config = dict(
    n_layer=17,
    d_model=128,
    n_experts=64,
    experts_per_token=2,
    d_expert=64,
    d_shared_expert=0,
    activation='swiglu',
    moe_layers=[0, 1, 2, 3, 4, 5, 6, 7, 8, 9, 10, 11, 12, 13, 14, 15, 16],
    n_empty_slots=8,
    router_score='softmax',
    normalize_top_k=True,
    routed_scale=1.0,
    balance_loss=0.00161,
    balance_bias=True,
    router_logit_norm=1.0,
    router_bias=True,
    init_std_router=0.00703,
    lr_router=0.00155,
    n_head=4,
    n_kv_head=4,
    head_dim=32,
    vocab_size=8192,
    norm='rmsnorm',
    norm_place='pre',
    norm_eps=1e-06,
    positions='rope',
    rope_base=10000.0,
    rope_fraction=1.0,
    qk_norm=False,
    attn_scale=0.177,
    tie_embeddings=False,
    parallel_block=False,
    init='normal',
    init_std_qkv=0.0351,
    init_std_o=0.0351,
    init_std_up=0.0351,
    init_std_down=0.0,
    optimizer='soap_variant',
    lr=0.00348,
    lr_mult_qkv=0.5,
    lr_mult_o=1.03,
    beta1=0.95,
    beta2=0.98,
    lr_head=0.0116,
    warmup_steps=200,
    schedule='cos',
    final_lr_fraction=0.0,
    batch_tokens=32768,
    seq_len=256,
    doc_mask=True,
    z_loss=1e-05,
    train_tokens=406500000,
    steps=12406,
    dataset='wikipedia_en',
)
Below are experts of layer 7 (counted from 0) of a mixture-of-experts language model. Rows are named router (the router's row for the expert), gate (a neuron's input weights, with its number), up (a neuron's input weights, with its number), down (a neuron's output weights, with its number) and show model dimensions 0-127. Each number is 128 + 32 x the weight over its row's rms, rounded and kept within 0 to 255.
Before each expert's rows: a language model's description of what the expert responds to. This comes from a sample of Wikipedia text that the model never trained on.

# expert 53
Short pieces following a first letter within names and words, such as ig in Figueredo, Whig, ert in Vertigo, irect.
router [ 91 203 105 124 109 166 108 161 118 125 130 174 162 139 112 141 119  93 116 127 136 130 167 115 102  94 125 169 129 153 186 161  84 101  75 189 124 149 143 142 129 157 103  93 112  97 140 183  81 146 116 177 161 119 153 139 101 124 122 122  73 123 120 123  94  72 130  83 147 186 141  88 167 111 145 141 179  98  94 151 147 104 139  97  97 123 155 162  93 205  91 122 146 125 152 217 138 110 122  95 101  99  70 147  79  68 148 164 202 127 110 115 125 151 147 210 115 132 163 150 156 140 121 166 150 162 133 108]
gate0 [136 152  52 120 109 119 122 148 118 107 135 123  99 118 118 141 112 163 168  66 153  72 137  97  88  91  68  91 105 106  93 117 102 133  79 174  55 112 114 120 103 107 150  77 165 191 146 184  70 109 137 110 130 101 170  69 113 128 101 122 157 167 200  99 108 123 142 157 154 145  99 158 124 104 146 100 181 134 116 138 180 138 174  70 151 153 112 102 119  95 119 139 179 115 134 177 186 161  75 111 129 133  95 121  98 137 172 116 102 112 176 107 127 132  95  74 114 172 153 154 139  87  91 161 133 180 141 152]
up0 [110 126 157 115 136  83 119 170  82 113 144  84 171 132 150 104  85 149 127 132 155  87 135 147 149 106  82 154 109 138 127 134  94 116  81 140 144  90 112 130 150  99 131 147 146 152 147 221 110  86 114 134 157 113  94  73  63 161 134 186 144 177 186 103 117 156 100 133 117 130  86  96  88  72 153 147 133 125 189 104 189 125 104 134 138 144 118 140 121 159 122  97 142  85 150 175 116 147 105 112 140 123 168  83  48 101 180 140 128 193 157 109 119  64 116 110 130 137 160 160 143  56 115 108  60 192 118 108]
down0 [177 143  82 166 123 183  66  69 118 169  73 136 209 164 111 137 166 133 149 131 163 101 107 179 146 172 129 165  74 113 144  85  97 154 137 159 147 134 110 124 149  58 171 118  93 183  97 120 172  88 146 160 108 102 136 149 118 131 115 139 101 115 184 142 108 168 127 127 120 105 145 126  97 106 133 163 152 125 138 112 126 121 109 125 159 136 110 140 144  87 110 132 119 180 157 150 157  75 109 112 170  69  84 120 127  95  64 144 106 149  90 168 158 140 128 133 120  42 202 144 132 134  66 107 163 173 104 106]
gate1 [127 168 181 120 125  83 150 139 147  90  78 172  84 152 123 112 108 165 121 160 135  98  85 159  97 137 168 112 112 150 143 156 116 160 151 171 147 134 119 128 123 106  92 124  88 144  82 112 140 182 175 118 191 153 194 119 172 100 156  61 175 139 180 191 151  98 173 116 133  96 130 134 128 104  86 162 146 122 196 148 130 166 121 108 154  98 145 104  97 153 153 129 128  78  50 142  94 136 152 147 153  94 115 113 139 157 104 114 160 114 117  82 116 138 101 195 113 160  61  94 158  98 123 198 103  81 131 168]
up1 [147 112 119 162 110 149 149 139 148 161 140 144 108 129 130 128 142 179 125 102  92 113  27 146  84  87 125 104 115 116 117 164 149 138 115 163  95  45  72 132 105  98 106  81 142 111  86 118 114 126  90  81 108 136 123 102  95  98 176  92 104 170 115 194 121 134  80 135 100 215 152  96 126 124 115 129 119  78 119 128 155 139 100 139 137  63  83 127 176 100  71 153 128  99 122 103 101 127 160  79  89 146 143 120 160 151 117 120 222 131  82 116  97 107 134 109 108  75 134 125 136 156  54  93 153  84 114  97]
down1 [117 229 151 100 168 167 156 166 159 186 144 153 154 195 137 164 141 145  62 117 137 108  97 122  77 139 143 137 153  79 162 123 137 173 181  66 139 146  52 155 155 113 193 121 125 102 137 150 122 131 155 100 143 131 111 110  98  81 169 166 140 175 171 136 107 157  89 182 121  80 100 110  84 119 136 151 135  74  93 188 123 148 146 139 135 168 167 134  87 161  98 165 111 119 106 117 117 155 139 141 115 134 104 131 118 205 151 153 135 127  61 125 127 109  88 146 180 119 132 163 144 146 103 118 171 140 130 161]
gate2 [ 96 104  64 118 139 134  13 117 154 142 121 135  81 141  84 112 133 131 104 158 142 168 150 159 151 109 124 125 105 163 160 145 108 110 150 132 145 121 127 112 165  77 143  88 142 122 158 133 104 116  78 137 103 103 113 105 120 109 177 154 159 127  86 124 177 119  89 135 123 119  78 162 124 190 145 136  88 134  69 102 210 147 122  98 138  89 169 172  65 104  90  98 129  96 172 175 130 201 107 129  88 121 167 143  98 125 115 140 196 106 104  89 149 118 150 169  50 105 127 147 134 138 137 102 121  59 101 111]
up2 [195 182 146 119 100 162  86 115 130  90 107 126 125 128 124 133  96 101  85 103  98  82  95 108 134  99 164 170 161 106  83  98 122 129 117 110  99  96 117 105 102 130 156 154  85 139 119 156 187 138 140 100 102 144 144 113  64 112 112 121 127  99 171 112 141  79 170 170  65 176 101 111 149 122 106 186 159 116 179 114 124 155  60 102 166 213 124 130 172 222 143 107  87 118 103 132  84 181 131 113 120 136 114 122 152 169 131 191 110 134 158  75 129 136  61 114 112 122 167 160 150  88 123 151 133  97  93 106]
down2 [159 162 138 141 132  80  87 189 120 108 170 116 127  71  99 194 119 143 125 151 131 111 150 134  94 128 144  78 136 154 160  90 128  60  94 140 136  70 149  96 141 122 111  89 127  92 120 150 127 118 113 103 155 140 119 101 132 103 145 119 177  98 129  92 118  86 122 186  86 113 137 128 152 202 122 158 159 120 126 143 132 108 173 160 181 111 112  82 116 172 103 126 156  90  76 124  91 141  81  92 151 113 131 126  79 136 134  82 152 145  88 192 171  46 141 148 143 151 200 168 151 154 165  78 161 102 185  76]
gate3 [116 184 133 124 109 127 126 157 119 149 121  74 160 145 178 143 140 112 114 135 122 106 106  82 147 147 145  76 154 143 197 112 112  87 161 184 129 166 118 162  94 139 149 114 177 121 132 131 157 166 146 174 109 142 105 190 164 107 118  91 100 103 186 151 160  68 112  17 106 112 101 148 144  57 176 135 111 181 146 120 141 114 151 147 144 161 134 105  89 131 102 129 113  71  97  71 145 162 156  92 167 114 140 125 155  91 130 139 153  85 132 131 123 101 189 130  63 168 117 124 141 138 219 137 115 131  88 125]
up3 [ 46  86 140 126 145 100 123 131 132 100  80 117 162 117 158 145 127  89 150 137 145 147 132 110  79  93 102  95 141 152  96 107 103 120 137 116 135  37 107 137 154 132  67 148 117 153 139 171 109 117 147  99 162 117 191 102 113 161 152 207 113  88 118 160 141 158 151  95  75 102 124 160 100 106  65  99 167 151 170 139 180 212 114 100 193 112 124  85 128  96 174 117 146 179 158 146  74 153 117 106  85  99 138 202 127 170 136 116  99  96 134 101 146 128 115 105 159 109 144 119 143 138  97 169 140 112 158 187]
down3 [164  90 205  52 177 120 156 103 156 150 151 133 127 133  74 106  83 219 172 162 146 138 119 150 119 102 142 137 121  94 129 112  83  87 153 167 100  82 114 104  72 113 131 148  92 133  58 132  87 125 125 114 130 117  61  84 128 151  98 121 144 148  98 111 174 168 133 163 143 125  92  98 175 167 175 117 129 106 148 145  87 100 132 196 111 126 186 164 110 130 141 155 146 117 109  93 102 130 130 100 108 145 130 130  85 142 155  69  70 164 148 110 170 190 117 115 156 166 135 164  97 164 135 109  96 150 137  88]
gate4 [126 187 171 142 102 158 148 139 123 133  69 181 141  75 107 137  94 145 124 118 146 142 150 102 106  92 155 155  80 150 155 195 141 100 129 147 124 109 135  92  82  95 123 134 119 177 105 124 167 144 177 127 189  91 125 126 136 103  77 137 105 140 133 154 106 131 143 114 202  94  97 120  74 103 123 150 135  95 137 133 130 140 154 143 141 135  74 135 111 191 160  91 117  11 152 158 145  85  82 136 160  91 113 155  89 111  88 149 166  92  93 140 179 144 146  94  61 173 119 146 204 140 100 161 108 110 117 124]
up4 [135  91 152  40 135 133 117 101 153  92 107  94  90  69 187 177 175 114 152 119 143 165 141 151 148 106 170 143 122 153 117  95 126 116 117 131 103 166  93 115 128 123  81  73 142 128 127 102 164  76 167 200 155  82 110 101 170  66  98 136 138 119  83 140 126 122 200 153 137 141 162  85 176 140  81 159 145 126 178  89 145 170 154  99 106 126  82 160 178 118  82 163  91 146 166 127 165 123  95 111 110  97  61 102 118  84  80 104 163  95 109 139 124 114 102 121 136 151 157 160 142 129 155 187  93 127 125  96]
down4 [159 107 182 163  89  86 116 181 123  97 128 143  92 102  86 211  93 104 116 134 154 149  99  63 111 125 155  85 167  87  96 129 100 137 107 156 136 186 114 151 181 130 100 115  63  95 120 105  89 145 103 104 185  97 119 168 135 148 181 173 106 130 128 134 139 156 162 116 147 160 182 121 137 100 137 122 119 128  92 144 106 131 113 124 179 105 147  80 174 171  99 125 176 161 125 104  59 109 168 141 181 153  59 151 139 115 121 207 141 121 137 166 128 167 142 134  70 122 144 143 149 143 117  54 115 144 103 134]
gate5 [104 124  97  80 105 121 111 141  81 126 179 144 117 110 137 148 173 129 110 109 151 143 137 110 111 123 187 153 103 136 134  89 143 153 137 130 158 156 131 140 127 126 147  92 172 180  73 106 101 158 187 122 140 116  68  51 118 111  85  69 128 178 120 164 144 140  85 139 129 153 137 140 129 179 115  69  87 189 138  60 113 143 128 155 125 100  81 128 115 181 135 207 149  45 202 177  88 125 110 110  94  72 147 129  81 120 153 129 113 147 115  67 111 118 129 184 127  94 160  97 149  92 129 161 118 140 113 122]
up5 [101  73 148  94 146 170 112 116 185  82 128 120 113 131 138 170 198 151 140 140 133 144 121 183 164  94 133 112  77  64 208  90 101 168 148 161 169  94 151 104 130 156 106 141 121  39 119 130 110 142 102 102 165 125 128 111  63 130 108 137 118 109 116 126 153  73 148 179  94 120 153 128 160 102 148 153 128 104 116 135 111 147 105 132 155  57 127 132  80 103 166  30 108 165  89 111 121  82 110  77 152 137 161 162 146 145 159 163 131 100 152 124  71 125 152 201 104 154 115 126 143  88 134 107 135 100 146 149]
down5 [118 133  97  87 112 132 161 122 130 163 114 199 139 169 115 117  66 134 139  99 117 111 153  87 117 128 100 124 188  91  93 142 157 102 138 144 112 181 149 117 130  70 113 133 140 106 168 142  52 162 123 130 124 125 107 135 149 139  66 165  34 120 145 111  75 131 132 156  76 161 105 169 147 117 151 168 166 107  87 120 119 108  95 136 153 112 150  47  75 124 109 143 114 163 162 140  98 146 112 120 112 131 130  97 118 149  79 109  61 149 137 130 107  23 138 147  93 157 128 105 121 197 151 141 138  77  72 158]
gate6 [ 97 182 175 156 144 155 106 117 114  46 137  87 139 178 163 127 130 167 129 124 172 113 166 132 109 119 159  85 116 191 125 162 141 151 103 102 113 138 112 164 118 124 105 126  88  89 119 143 193 120 118 150 161 184 180  97  76 192 107 111 139  72 139  99 130 139 143  97 184 180 107  89 140 155 103 144 160 120 138 191 119 132 166  51 159 124  97 144  92 162 129 132 125 117 191 188  99 200 141 132 132 172 101 109 141 160 132 170 110 132 143 127 142 112 147 144 121 112  58  85 137  99 164 157 178 128 121 173]
up6 [136 140  74 108 204  66 127 125 122 165  61 112 168 157 195 174 101 104 165 140 100 186 116  92 124 175  82 149  76 127 128  96  98 133  74 117 150 108 135  86 185 132 135  95 106  94 159 117 129 170 157 148 110 167  97 157 194 189 154 120 106 161 137 122 185 147  99 177 144 133 177 192 109 134 106 115 165 103  76  91 111  66 104 150  94  82 107 100 101 132 142 134  98 163 129 150 143 140 127 110 111 103 117 124 100 120 104  94 109 120 141 148  61 123 173 161 142 107 133 132 152 153  74 159 119 146 104  91]
down6 [130 154 107 112  62  71 159 170 131  94 100 126  74 151  99 123 156  84 150 144 155 135 149  97 112 195 120 119  78 107  68  98 104 123 156 141 151 120 116 116 213 110 134 110 142  87  95  60 160 128 129 118 133 151 124 158 120 130 114 108 103 141 104  81 126 120 174 102 175 109  96 129 120 138 170 126  76 140 138 146 119  52 133 160 136 188  89  61  52 138 110 149 125 182 115  50 149 196 126 101 140 153 139  80 131  70 150 181 139 131 134 150 103 124 130 130  91 137 130 146 122 130 197 107 124  84 122 107]
gate7 [139 154  91 127  90 112 149 195  66 126 122 113 120 113  79 100 172 160  80 164 126 158 142 100 145 155 171 133 107 117 140 129 143  54 130 107  81  98 120 115 115 149 153  75 106 154  98 164 170 143 109 150 158 131 114 114 105 111 144 174 136 143 141 138 136 141 150 122 171 132 108 148 172 126 154 119 154  75 100 122  92 152 133 203 156  98  68 138  72 154 115  89 142  83 168 142 113 132 154   6 162 120  77  97 170 155 132 121 186  96  93 131  74 127 155 145 114 179 167 115 129 149 127  99 126 100 198 153]
up7 [143 131 183 176 128  79 131  70 112 135 123  91 107 153 110 145 146  82 154 159 152 121 160 167  59 118 103 149 146 119  81  90 107 127 157 117 145 140  58 194 168 112 169 117 148 123 175 209 182 147  96 141  88 183 133 148  88 140 209 104 141  88 145 128 134  96 139 133 154 164 130 119 158  73 109  88 125  91 131 174 119 110 144  93 193 112 149 170 158 139 111 113 136 106  88 162 137  63 188 150 176 140 110  68 161 143 117 171 138 135 138 151 134  71 124  76 139 134 175 118 131 133 139 143 150 125 141 134]
down7 [169 125  98 166 152 154 101 125  67 114 114  91 114 156 117 201  65 117 139 130 158 101  91 160  75 199 151 138 131 190 160 124 114 165 142 177  96  61 131 119 162 209 132 129 178 121 125 164 145 130  91 138  91 171 114 133  99  85  94  58 107 139 199  62  90  78 131 133 111  80 109 144 125 107 129 161 130 140  90 108 120 133  91 115 111 104 126 157 159 107 135 194  94 120 149 149  90 127 137 116 125 118 152 131 136 131 170 126 167  36  94 120 174 119 160 142 103 138 112 119 109 116  91 115 132  87 103 119]
gate8 [125 104 175 174  82  91 151 184 139  84 121  93 146  82 155 159  58  91  81 127 201  90  59 140 103 142 141 146 126 130  93  90 131 104  56 170 148 158 145 138 115 104 189  56 127 108 127  66 195 163 188 125 121  92 150 105 145 119 138 109 146 126 116  67 129 121 114 117 139 120  91 133 135 140 177 147 178 141 178 155 122 107  82 154 157 110 113 137 132 145 114 142 116  99 136 169 126 168  90 146 126 134 155 156 137 153 117 101  93 111 158 106  49 138 126 116 104 116 160 146 112 104  93 137  66 124  71 164]
up8 [155  97 108 114  62  71 151 131  90 125 131 142 145 118 153 132 109 178 111 139 192 121 102 103 178 101 110 114 132 131 133 123  61 105  70  94 149 159  76 130 127 125 117  92 136 186 115 132 139 159 139 121 174 111 156 133 161 140 123 120 115 146 166 145 147  98 133 117 161 135 142 145  81 112 134 137 107 155  44 155 145 172 171 133 152 148 131 147 111 130 130 180 126  75  83 179  81 133  81 185 151 123 219 107 179 105 123 185 164  78 108  82  98 132 145 106 167 124  65 124  69 138 140 159  82 121 153 189]
down8 [103  77 117  75 110  93 126 118 108 122 131 173 150 134 167 125 143 123 158 161 131 142 106 143 158 142 103 168 113  86 152 101 187 123 188  85 146 106  88 135 110  87  78 138  77  66 153 147 119 117  81 122 104 171  53 128 135 130 146 145 118  40 129 189 119 137 124 131 176 136  87 120 100 110 120 107 125 139 135 149  98  74 142 102 105 181 114  61 234 109 113 146 115 126 132 119 147  99 129 108 102 149  62 127  90  90 121 132 131 157 134 112  84  50 143 106 154  90 128 109 148 145 163 150 153 171 161  76]
gate9 [126 158 112 134 162 145 151 131  93 166 135 127  84 184 160 120  88 155 150 108 101 159 119 160 164 124  82  99  95 151 105 170 116 145  71  88  97 156 178 119 126  32 104  76  98  76 141 156  86 157  56 117 205 117 176 145  91  86 139 118 120  83 171 106 134 149 180 110 123 113 150 130 162 107 173 127 136 138 165 140 132 113 126 185 126 117  74 128 103 144 120 159 166 125 119 111  80 147 126  93 143  95 125 108 129 133 176 123 170 135 121 127  78 149 158  48  83 130 165  86 101 157 190 107 142  80 118 107]
up9 [129 111 166 128 129 117 127 134 117 139 123 121 140 107 166 135 125 141 127 185 155 176 154 141  97 113 114 123 129  85  86  94 125 142  97 197 157  81  66  84 122  83  91 180 181 140 136 119 103  76 169 139 139 120 128 187 196 133 104  90 113 117 163 115 154 111  55 126 159 131 195 129 180 172 113 126  74 110 148 155 169 132 121 116 148  80 110 174  91  79 123 153 135 183  94 120  81 118  92 115 206 146 133  88 163 114 178 102 106 163 204 158 118 161 147 138 152 101 110 146  67 147 133 136 143 100 158 155]
down9 [ 43 146  91 144  92 154 127 132  89 164  96 164  97 139 118 149 131  93 108 125 169 100 112  68 108  69 156 164 152 168 129  93  65 125 131 155 111 156 121 158 173 158 135 115 125 121 140  99  77 153 175 139 116 127 136 149 128 168 181 138 179 178 131 108 134 116 153 213 155  95 121  66 126 142 122 118 125 168 111  83 115 156 142 144 117 144 172 163 144 210  73 214 143 139 155 129  90 133 147 152 141 110 126 188  83 130  96 129  95 152 140 158 114 173  66 118  94  89 181 143 151 122 129 102  98 142 157 125]
gate10 [106 120 131 138 134 151  91 141 147 120 106 169  58 153 175 104  67 128 118 142 147 129 129 168 105  71  92 136  70 114 117 112  74 183 169 123 103 107 152 117  99  95  99 106 140 164 125 146 109 100 184 100 105 164 142 149 197 115 104 157 113 146  79 127 102 148 120 116 133 154 162 102  99 124  57  67 144 115 142 149 168 145 148 129 145 127 116 142 145 162 122 189 123 147 126 130 133 106 130 139 137 100  80 162 172  59 165  74  74 124  41 131  92 102 166 183  79 109 117 102 100 137 102 133 107 219  99 107]
up10 [162 121 128  81 104 118  96 160 139 148 150 122 138 130 119 115 139 152  60 101 101 154 157 109 152 158 105  71 120 160  64 110 162  68 109 108 183  96 103 119 100 133 147  97 122 119 123  82 152 162  46 154  82  93 112 118 108 107 137 113 110 152 166 130  81  86 135 116 105  86  61 128 131 173 133 107 145 106  95 167 133  86 180 127 129 124 117 184 138 106 162  86 143 149 167  85 119  82 110 119 169 127 179  69 163 136 116 147 218 163 167  79 126 135 112 192 151 114 106  97 124 137 178  88 131 149  74 162]
down10 [ 85 158 198 153 143 113 113  87 130 121 129 100 142  87  84 100  73 162 127 130  96 130 145 117 140 109  89 119 152 104 150 154 126 117 126  93 123  78  80 111 165 154 116 159 221 137 154 152  95 102 132 143 116 176 162 132 105 106  63 110 107 110 162 160 117  93 120 123  75 194 111 124  47 109 118 176 104  88 124 179 118 128  77  94 147  91 111 130  83 118 144 143 165 130 101 120 162 117 124  65 173 188  92 136 137 110 152 125 105 122 153 143 134 181 119  85 120 147 160  47 141  97 123  77 188 135 145 178]
gate11 [180 135 108 141 153 111 176 123  75 130 127 116  72 164 133  94 126 124 115 156 136 140 186 131  78 136 103 164 164 134 132  70 104 135  87 138 112 125 180 144  46 124 121 119  97 152  92 136 118 172 121 187  91 171 108 146 122 103 192 103  81  57 112 161 146  92 124  85 169  80 122  80 118 204 194 134 132 184 168 166 118  91 128 164 110 129 107 203 132  94  90 101 146 114 172 122 123  94 167 113 107 125 134 171 128 129 155  91 136 119 129 175 157 132 198 128 105 150 124 132 145 138 111 139 176 169 152 142]
up11 [172 154  76 111 137 108 121 154 107 134  96  75 122 144 129  72 127  98  54 139 118  43 135 148 111 187 112 185 127 129  82  80 152 127 139 128  62 128 118 157 114 137 118  88 108 134 148  95 110 102 131 143 112 148 129 109  55 101 147 157 188 136 128 130  97 132  69 147 103 130  94 152 119 148 135  83 153 156 160 157 132  98 133 147 165 150 167 108 170 135 159 106 208 136 131 175 116 105 135 133  96 122 130 151 157 137 153 166 142 153 174 196  99 112 202  89 172 124 210 154  91 116  94 114 151 177 105 156]
down11 [163 170  94 129 110 168 147 126 163 141 113 120 170  71 135  90 129 109 100 150 191 113  95 111 111 145 111 190 130 131 136 152  77 144 164 122 106  79 131 154 102 139  96 135 150  77 144  88  51 145 106 151 144 121  76 114  31 103 124 175 132 128 108 145 166 108  90  78 109 150 105 112 135 150 128  80 133  96 119 162 129 119  92 147 144 131 146 180 166  64 141 127 188 148 116 125 186  99 121 136 138  79 123 141  67 139 208 145 166 147 155 145 116 156  66 107 139 116 103 134  92 118 125 167  63  84  98 172]
gate12 [165 175 126 131 117 128 119  91 127 106 109 129 146  84 138 174 122 100 188 122 143  42 126 145  93 123 120  84 173 187 133 183 156 140 122 139 128  89  81 108 109 125 115 119  88 130 156 174 114 120  70 125 125 131  89 109 102 174  60 127 161 128 124 139 101  90 189 114 135 183 119 122 120 148 103 150 142 202 129 110 112 152 110  99 120 139 149 136  68 176 147 145 100 187 133 189 112  84 124 228  69 118 119 213 110 108 172 149 149 150 129 139 177 143 128  99  87  91 129 125 144 117 154 148 105 145  87 140]
up12 [101 161 130 152 108 133 140 158 131 143 138 109  95 133 140 106  98 105 156  98 182  92  99 131 150 155  93  96 145 164 128 190 119 174  80  83 142  96 113 169 101  91 140  60  90  81 144 105 147 125 132  94 172 104 105 149  21 162 140 113 165 179 167 123 139 136 180  96 115 189 138 113  84 178 108 156 136 168 187  85  65 118 111 134 179 128 136 134 159 121 152 108  85 193 120 121  84 117  90 193 107 100  93 144 124  84 119 178 117 147  93 100 116 161 143 114  86  76 118 139 130 131 145 133  99 158 155 103]
down12 [ 67 119 131 134  93 130 132  72  76 147  99 147 111 116  92 139 134 132 149 137 119 175  62  50 139 119 101  98 169  49 123 101 181 118 178  99 107 137 155 159 160 147  61 163 143 167 113 141 150  42 171 171 128 101 108 164 133 165 111 150 228 142 144 129  73 158 101 130 130 170 126 127 156 150 127 134 168  56  80 129 106 109 147 139 101 146 141 144 116 124 129 166 180 116  84 153 125 111 184 157 153 101 144 102 111 138 128  97 169 125 133 164 100 102 128 176 166 136  94 114 113 142 158 170 132  96 109 136]
gate13 [162 189 108  90 110 213 179 153 138  86 152 117 104 127 215 152 155 120 155  83 127  92 124 171 110  86  82 119  80 135 191 124 138 116 185 158 142 138 172 133 112 151 120 181 159 167 124 119 149 174  76 124 149 107 136 110 111  88 158 132 109  80 168 138 117 115 189 115 162  97 120 101 115  82 159  91 161 138 162 166 117 115 145 157 167 128 134 152 105 147  80 119 150 164 162 178 177  84 152 146 138 132 119 170 141  98 119  60 132 111 141 132 181 135 126  96  99 141  90 171  72 168 177 137 141 152  92 136]
up13 [ 86 150 127 177 118 135  43 119 136 149 154 165 192  99 138 155 135 140 114 123  93 153 138  73  74 120 125 123 156  89  88 181 153 120 159 101 118 140 146 156 199 127 137 117 148 124 145 129 182 171  73 182 133 179 147 111 127 146 118 182 167 135 134 189 130 104 173 189 150 114  79  56 146 168 156 105 143 102 121  74  96  90 104  83 116 112 144  84 127 126 140 118 117  78 102 171 139 155  82 104 126 112 127 151 127 144 119 125 156 143 132 107  81 126 116 127 137 153 213  95 194 105 108 136 148  63 108 106]
down13 [148 201 135 132 112 120  99 153 166 120 149 145 129 149 130 132 110 115 113 121 141 153 138 117 124 132 172 159  68 162  89  88  96  89 114 103 112 152 107 124 139  81 101 152 134  65 148 126  83  98 127  94  94 162 172 126  89  76 102 115 169 167  98 165 130 139  80  74 156 104 161 168 115  93 130 145  97 169 182 118 124 105 158 152 108 213 114  87 189 141 159 114 100 110 116 158 111 171 165 119 143  99 137 202 133 142  92 219 136 148 128 209 112 139 139 101 137 151 119 123 175  89 120 185 130  61 126  96]
gate14 [135 190 142 106 164 195 103 127  77 164 136 116 145  88 147 126 133 127 136 223 187  98 159 214  92 162  93 133 164  70 150 112 132 110 136 126 110  97 170 108 141  84 115  81 104 130 114 125  68 114  89 160 120 119  92 122 104 139  94 167  82 150 142 167 115  62 162 165 122 149 165 122 119 124 125 133 172  61  87 152 176 155 128 116 114  85 134 194 108 150 185 106 124 141 158 178 137 160  96 131 124 146 154 143 102 107 141 100 111 164 127 126 106  94 139 157  76 135 180 137 116 111  92 106 119 131 176  78]
up14 [135 121 130 116 104 148 112 106  65 111 151 144  67 142  79  85 148  96  98 121 127  94 169  82 149 135  85 145 125 129 119 137 114 125 145 123  99  98 146 167 142  84 136 107 127 115 166  75 160 117  90 149 171  53  84 146 103  91 159  80 186 125 192 122 159 197 156 122  93  92 133 147  91  94 134 135 162 159 156 116 101  79  88 141 155 127 126 116 146  88 159  79 149 107 139 125 103 166 206 148  87  81 154  68  97  78 107 105 146 110  83 112 164 125 193 105 158  88  77 143  94 147 137 109  86  88 161 142]
down14 [114 154 130 139 122 187 175  76  87  55 136 168 140  69 113 160 179 108 120 161 118  84  87 159  93 171  87 205 107 148 116  77  87  98 203 114 146 117 111  90 119 104 121 114  89 138 183 138 133 162 103 105 145 136  99  88 151 101 220 137 137 147 146 148 132 133 140 148 140 152 107 133 160 140  96 145 192 202 119  95 131 134  97 109 121 132  95 153 115  90 120 185 166  90 121 125  88 150 114 195  97  87  98  91 117 135 126  84 151 121 122 107 163 118 174 139  97 129 130 100 135 145 116 132  79  69 119 117]
gate15 [156 179 106 124 146 129 112  79  79 111 173 149  88 127 113 107 129  89  88 156 179  96 154  84 145 155 112 153 169 174 125 171  79 120  85 126 164 173 101 164 129 143 135 102 142  94 172 124 123 179 117 157 122 161 142 159  82  70 138 126  91  79  90  75 123 129 147 127 193 122 108 132 121 187 131 152 122 115 147 107 136  84 194 109 130 149 118 111 121 102 159 137 201  99 124 153 196 168 125 157 174 213 124 205 157 105 129 154 111 164  94 126  73 160  94 116  73 135 109  97 147 151 102 148 116 145 120 142]
up15 [182 181 105 125  81  81 123 121 155 130 137 131 115 161 146 100  90  64 143 114 137  95  96  89 140  83 121 153 119 160 135 179  80 145 135 147 171 141 138 174  98 127  75 124 136  84 200 116 108 174 143 169 100 140 142 139  97 102 137 161 109 152  75 116 159  51 150 132 210 145 107 145 158 125 136 147 156 117 122 121 204 108 151 173 137 114 129 126 107 123 106 134 121 124  91 162 192 192 157  93 173 155 149 187 106  90 166 141 109 173  87 153  84 134  77 133  86 109 113  86 172 167 101 112 121 122  88 110]
down15 [124 148 129 148 118 195 129 159 162 151  99 132 111 149 133 113  65 101 111 102 110 181  77 144 135  87  89 159 185 144 155  97  78 156 136 145 128 156 127 128 102 110 100 100 135 146 170  92 127 171 180 169  64 125 126 118 145 126 112 110 163 119 108 130 106 114 125 112 111  71 142 149  91 155 216 111 121  84 122 128 170  93 112 195  84  65 131 141 129 136 152 136  81 143 207 108 121 100 177  94 128 161 160 130 153 120 137 106 145 180 107 114  95 108 122 137 167  53 136  75 206 167 178 106 103 120 158 149]
gate16 [122 203  65 174 162  87 135 115  84 189 158 105 149 209 155 120  59  99 102 129 109 105  85 160  91 171 205 117  85 149 134 101 131  92 112 117 114 104 116 148 170 137 114 122  93 114 123 131  99  88  94 113 126 106 164 119 179 139 137  89 149 170 100 125 106 119 137 136 162  62 159 106 163 132 151 114  92 163 168 142 128  95 126 131  80 137 153  85  98 139 130 129 178 115  82 121 136 171 141  95 123 111 205 128 117 136 112  93 144 138 129 129 145  84 167  93 103 192 164  75 157 147  73 156  70 132 145 130]
up16 [164  98 150 142 165 158 131 122  81 112  71 128  79 105 135 101  80 139 151 106 150  55 152 121  91 138 175 158 176 140 121 141 124 147 136 142 165 104 116 184  97 131  99  79 146 153 123 121 131  46 135  90  52 142 138 167 121 133 167  84 125 135 131 169 118 145 136 147 158  29 133  98 103  82 148 140 110 123 199 184 110 107 115 129 120 175 168 131 142 162 119 143 114 174 109 125 152 206 120 127 116 141 136 112  67 150 142  90 164 128 149 128 165 126 167 129 148 196 109  83 183 166 117 162  94 125 167 130]
down16 [136 116  98  80 101 101 130 140 133 105 130 118 108 139 159  93 114 153 135 156 125 124  62  57  87  96 112 136 124 128 118  79 109 143 152 134  49 150 179 129  62 134 116 120 146 149 195 119 104 107 146 113 151 142 154 151 142 136 118 167 114 145 112  73 119 167 153 187 191 167 156 151 182 164 153 104 171 118  85 198 104 125 154 167 108 150 163 107 194 144 123  80  91 141 168 152 170 196 161 180 128 213 140 136 177 134 177 151 143 168 140 159 114 114 138  87 136 151 152 121 170  88 144 136 141 116 151 134]